Below are experts of layer 2 (counted from 0) of a mixture-of-experts language model. Rows are named router (the router's row for the expert), up (a neuron's input weights, with its number), down (a neuron's output weights, with its number) and show model dimensions 64-127. Each number is 128 + 32 x the weight over its row's rms, rounded and kept within 0 to 255. Numbers have three digits each.
After each expert's rows: "comes before" lists some tokens at least twice as common just after its tokens as in all text; "gets" lists some tokens that make up at least twice as much of what it gets as of all text. This comes from a sample of Wikipedia text that the model never trained on. Tokens count by the router's weight.

# expert 63
router:170106105102152112162106078159162111117141142126155122080118146118159106064144101124130095136172162178146114053086142134119092172161110155159109158102175132090146120069088137155071161152140100
up0:168099128102135094096151107103100139183112139158161163134107190162115075131043094100129102065165144089160135100169131157127054196167119192143099084118143125099147203115132120137115140133089141
down0:119110134073199127142122101193130096075082099154143054133081138146176021123147123059166079147156161099106097139085128143061080129136105172123129144138117176098147120111146120171119160107170117
comes before: " ", ";", " Double", " \"", " first", " second"
gets: " –", "-", " and", "–", " —", ","

# expert 12
router:117173144098130068160141162101103143165147196152096102147143154149071202068094088139136108116096139126163119088127156090099141165091124140138164145136097078171127080112154152095132133156121132
up0:194154139089106092133145116179130144118147100111145092138124163109102126176154162124170108161132178149086090075158116077139121064141120089140144165099143106182094096106120131149138135122162157
down0:145098134147101142097106103175120104086090086070153133131154098139135107076133138094141127082088134154169070118151126080140128148099081080106165147180093098098091126086104175134140127079071142
comes before: "==", "The", "===", "In", "\n", "|"
gets: "\n", "==", "|", "See", "=", "==="

# expert 81
router:110109158098180154146110110184148122122079131083128081092137148129119125095147094112094107165183098116111095145084132130118105080183094140177119147111158160104156104117141155106115141143161125
up2:131168135202119070065060112105116122157114139098150155139139122120117064115146142143170198141187143114162124091101104174136184130167165143083059062112157166129121166147132100166147146126130154
down2:159097127177181088081065149152129135162114124158138226118068164169110174126126167105109175140128107087122174093108189086195162186087119122127138090151135138141121125148138146180122110116110106
comes before: "\n", " The", "-", " In", " It", " He"
gets: ".", " K", ")", " M", " St", " N"

# expert 188
router:129092179114181145128086150163144080089069083084124140111174121063155124115127142122181162142126155175099166106142169102117078108095089176113144161092178134133110161094154149111148119146155195
up0:123104137150094111157118060094164136075102152137142132135159129135165079130136160155130154093109135122174095155180183153142127181128192185124182116088143094156139144116111097180114147047140107
down0:115110165123137172135113056142085176078158190135112134106123116194178104090123190190127100107102115138141114137160113149180106141124174130182151128120148090118058142115070104133120122115160077
comes before: "s", "t", "A", "ll", "I", "re"
gets: "'", " \"", "’", "\"", " Le", " is"

# expert 43
router:138096165157103132078076124100085088112082101091105160120131156090116096092075126103200147103131167161134099082133171110119104159072101142077137133132174189111105141123148102120111098116151167
up0:193117109082099115145182129113109182126118124055111104185153109133145136133159166067134117151157116136162132132082125106124150126107161100135220154134164193140153133098190131093133123166187182
down0:071148126128106147128169128079101188162109182203163152146150146109067154180127194140122117146132097166159187121192118133107128129136124089167147197153116160130177105118118169091102094169167153
comes before: "\n", " The", "s", " He", " In", " It"
gets: ".", "'", "lo", ").", " Lo", ".\""

# expert 4
router:107182146127142169165095157156108157190202137135152072144105095085108240097129117151159127137098093151164141115102118140174114107142136076122079203090130138100118176162132138116112164113163093
up2:118122107106145186099077160062121173150170172120136103086104137083168131121111137142153186134108108140099153128177130100124125141141202120132110167152089094174064112102176138156153104195165130
down2:145135086161141124151175152143144109081184140085175186152146060088156153186084039092141121087101154139104125090115122200142144116160079101133155164118103087127130172122149153110147073152082115
comes before: ",", ")", "–", ".", " |", "),"
gets: "5", "4", "6", "7", "8", "3"

# expert 136
router:056162144177104066127159047169153082127167117103143133123128134172124100198111101095125164140140072131132154096125122167119121163109106123134163100148088145159141066085144118184143139105144133
up0:116074076119074059137134166150097159098106162151119083126165086165091145109100111160160125171136115140165152104110109139108166058066136119171128073111082145109113134136122160093081149144080137
down0:120054164203098136080122086143109168135111112139123124135099100166112120118068102160158115157128113074110153168083086117134179159144114162121125149054143133138143120141088121126140181208051131
comes before: "0", "1", "3", "2", "5", "4"
gets: " ", "1", "2", "3", "4", "5"

# expert 65
router:124097173106157124161149115151152137162107147093123090105168162115093117108137099131112098157167103067158113140086088169103112070167103127167114112108159105099148133093094141106124157167155128
up0:177143137118126100140108164105113112146134144128039159116113163143158165107075092162190196148138162100111175117070081103134138116129070133155130136121129108165149122121139081106151134121028128
down0:147070103087097102104162120103121148124139079086155131103110161168136140086125113142108166082123143162121095080155078049127163133137093146163169135150125115146099114094151119107125143159151095
comes before: "\n", "-", "|", "The", "In", "=="
gets: "\n", ".", " ", " \"", " as", " Ru"

# expert 125
router:091082163184150071104112099147165149101114126139127125158101112161148132125143125126070146151090142071107149131119137125107111175108125128158079111162136154056148068109108159153184081092149101
up0:128152112119125141047181180080076181114113098175129104149074166091158145104115111153094139158166107149154097101173144130102141202179162146133066119118110112118156151098140160181204147135145158
down0:106162147105112160141128136100178069107105200128088122128137094156087083097096119113108183093131151172100145157193095113108132129110146119157132116129095189103161121146184139150145118100137140
comes before: "1", "2", "0", "3", " |", "4"
gets: " ", " —", "(", " +", "^{("

# expert 0
router:159154189120136135159123143173083157143115118114123109133122093104086137153157093146088128087088108112096153128096154097161091138146123060042169092116108128104107170121146165079163107102139147
up2:171155204173124089104204148143125091139174132092108119066160150157115115153192142139134135190056140174107124123123176093076103150112159091123088110153152115120128157162147137159152120144115129
down2:090123090097210177133148070091087108180100091163077161128087104123106139118072184097105114137189151091102078088089168086128094153149163148147135057138102121113210093100110094116114107122186097
comes before: "5", "6", "4", "3", "0", "7"
gets: "1", "0", "2", "9", "8", "6"

# expert 88
router:172170095092082150181105157168188135108112152150181109106173174072147089165150122083183127148113188112077095152100106156109149121152133144087113177125107139137187099089139148131129138158145139
up2:167136043160179172110154074117166170165150090151116084125157116122064142144118128083200145139107099120147065147142121140126094138089100135163110138101118127129071080183108081134138147131137111
down2:139131088102130126151121148081160082118099118101150132165193183125142109071144120121173141094093154156156109072174140099124165177119139138118142109177137135158137069123160088127080103157104111
comes before: " ", "\n", " $", " A", " \"", " W"
gets: " |", ";", ":", ");", " –", " /"

# expert 97
router:119137092100143164153164108130098135156098122072146140115155097073140181153058119070176104086098116115083174121170130087136118156166115079127147124156129142127124120107155111110086124125149163
up0:143124117116100137108115070155167101053130063147165152149102156125126101130128140072185108089139167178156120167077113129175163123112119186096144155136155136035109119161129104135179157093120094
down0:144155131127110085095103095185091108135104065124101159101101120098082186118159133158078132077127148194136121137152161201112135126137179125118105091085118084187145131154125110152090129147142173
comes before: "0", "9", "1", "2", "8", "7"
gets: "9", "0", "1", "2", "8", "7"

# expert 181
router:090103141177146082147131144075085097107140100166161162170159087144144073116089108106091196110190172173133170121157134128076105155150127186118107163110128144186176142168096149170105129134134144
up0:099154143140125172194110087141080109102155131104164136177140149145158175136190093109156102113128101163166140128145114189141143174139076124117146187147094113156135111117053095099167116133126135
down0:124127085058155123097090156182104177120144157082132117113155175046155162096162140110072083180140081103150134101148113100091158131166106127146175130132089144125149137131121093137126106085100095
comes before: "s", "matic", "re", "a", "ran", "on"
gets: "'", "d", "st", "the", "nd", "ud"

# expert 39
router:108113152093168168150117118179161122127065128082122089084126147124127126096140089127093099165176114118118104152092140143118105085190090142188122131103157138097145121128135159102112136144156130
up0:190095107156174096134133137121134189135161152042156126155148104102136148154145118125126188116079095158068158141138138131176090189122166120116146150170187111082121137083112124125118141138184098
down0:081159111131147147098117181101170116116126117117118141107184139150074118120130126122151119107144160087146130156108164098115161119114184111116096155064058164156163119127112121102120151102117066
comes before: "|", " |", "1", " The", " It", "%"
gets: "0", " in", " In", "9", "6", "\n"

# expert 151
router:116141184080128122073162118107094132124089220110117156134105124095084103146158201131096097150124155160158108145101171139120128179178131142141144108148134100142114109113166152129176137166119074
up0:190191086181108104122124062126129099104134170133149157137146105079190115166111141132181110124060129070103119119173147101147102132104156139140111128066136167146155170150127188129159127161148125
down0:148179163135110132123151103209151125112093159128102178123151102077139126114155116121181048102163122121071160125147212149145089134127132129111123146116123098152164105106156151102178108122094125
comes before: "-", "\n", "N", "|", "W", "E"
gets: "\n", "″", " (", " U", "===", " ="

# expert 180
router:162073121123147131103091101127068168085165096129176141085172096094077099093136110089115127127072113072162100179104136122132114157142093158151122087121122089120102137136088138146121123079109070
up0:148091146174091166158141077114192157143159183158105093159125059114126158105107141099121156103189144130175134122103116108143139128149110132129091071159123123190098084116123148134119128122118087
down0:161111093115071137159142157180149080188093101178139185159118131164124147131153118136161120161190049101185112089145161128151176091120147106108119161102171150162120098128125126123170183112119135
comes before: "1", "2", "6", "3", "4", "0"
gets: "–", "-", "op", "/", "ex", "p"

# expert 31
router:102074138121089173123126105178159139127102113088138090083080127111152106056121169140097112131132157153138088132121184128108167171115111154161129179072160111070096099109112113185189186114089119
up0:098127176095108163164152111136106104071162118168184164162109132160166072144169130162117151092099149170089088138186142102087134119190187117100123130099114160161108111205115186124071092105176158
down0:114151133083170141129144175104155069155165118077111081192102105187120150080165166106134142135219133104160133088154103104140165081107107096119149176119142128091106134095119150107111122169107159
comes before: "N", "W", "E", "5", "4", "3"
gets: "′", "°", ":", "″", " (", " ="

# expert 185
router:174071156178115138123087125135111073126091145118142168112105124122127107060078103111205125099141141125188138063087097139129093119086093132051127094110138177127130129147085149136109136113117133
up0:120167114192058098123067135080131152106177093148158221083125102116148075123098139134163178091131104110091108083167083107151104126116122143071090167130125121162172136098130098171146109123121099
down0:138141073139182156091149169164166059127134144099140167090107165097117162133101093175075156045120099170105092169170181091120120123115120145129140113100113127137082106104164145097081089083120114
comes before: "\n", " The", " He", " In", " It", " This"
gets: ".", ").", ".\"", "\".", "==", " =="

# expert 25
router:145141092120159157152153113097151160178088092088123073105146116104133130157117089083158082113152099184117157164171149163080098150162119132143093129126121143116186107169166058106063089105122097
up0:138086148118111151160140152101160145133125134129113145154112115141089181105100143100121170100148126130136092103230086169103127128129119136076096115153125142111097153183147033090131118068098133
down0:154125118172174113138149071167136051038153100097168140074118159107114182180093162121089128105076126132079071183078156152111119100118182143179180115145169133137136111174140114174143176158181132
comes before: "1", "0", "2", "9", "8", "7"
gets: "0", "9", "8", "born", "1", " May"

# expert 159
router:189090181140094168109103147172157118110117094124160141122096105099105102098140161134156126154159187197119153150115150123093087194144094159135124148130158116184096088106126164178180145148155133
up0:143167169059112205111143119165102124171126157162118162067146150095181141164080118139175082076140104072160117118135105174171093111105118151121147099097206088133107117062070118151075153145086148
down0:150090113122179122142122172147143142157125178132140129173145146096090100093140165129154097151097142164178017120164178087049158154099076060122139132141158129144171167076118118137127145089130154
comes before: "s", "1", "2", "N", "W", "A"
gets: "'", "/", "°", " \"", " /", "′"

# expert 21
router:129165071072176147168157172135150135198129113154164110136096178081143127086130170125104166147115153169070119159083134072121122140133141151187109166107151158100151103102136130128122089122124134
up0:147079193121190189170128191151064155137100137157157150160142127148134067094115101110113141117096105111162127116143071056129141120112152113037073101090128091132130047087127115129122122132118070
down0:108160081130163117139173125155091097085153163139152147151198180108138110167116148176165154112118122104094085066150115150129120122187159173102141120098142170167083086159148130108186095126131082
comes before: " ", " \"", "th", " Labour", " Conservative", " USA"
gets: " |", "a", "e", "o", "i", "ra"

# expert 80
router:144085113146140153113090179142140109151092131137131174110167170181080162151061066193170133156094115144124120073098146123123077117140147156153173168095081159144108156058116119099205125113179119
up2:128126159156153113102095203124179152133098089095122117180187138137119190122124162065096206145113110124164180106195089147102142148084100129133100124120107105123133085165155170174137089115120139
down2:154075134100165204138187112104128112147135132127169147092149168122120046100145103118134120081114096151108074110133153157076150140078073139093098074123154100125100140163149201134100203133113143
comes before: ",", ".", " of", " and", " in", ":"
gets: "s", "es", "ers", "ities", " States", "ions"

# expert 28
router:113154143112186101168105164132185150094142065106115119105150135122084093120130152095074098158126131073164181159135100104119129150177105147150132090085181078087089059125115107119115148144125123
up0:151151164149089102117097109081105139141095114185196122102155117147084076129102128150216111114124130121136046129151165079162102140079127117115117133156130150172193118132123152161198129124119113
down0:141106121175108105156119133130078151143099090154127146187139123130088173148141094083134104192135098146094156124121151168141125137168099089158182123161135182134137147111145187106148159123109139
comes before: "1", "2", "born", "S", "aged", "C"
gets: " (", " \"", "(", " [", "{", " $"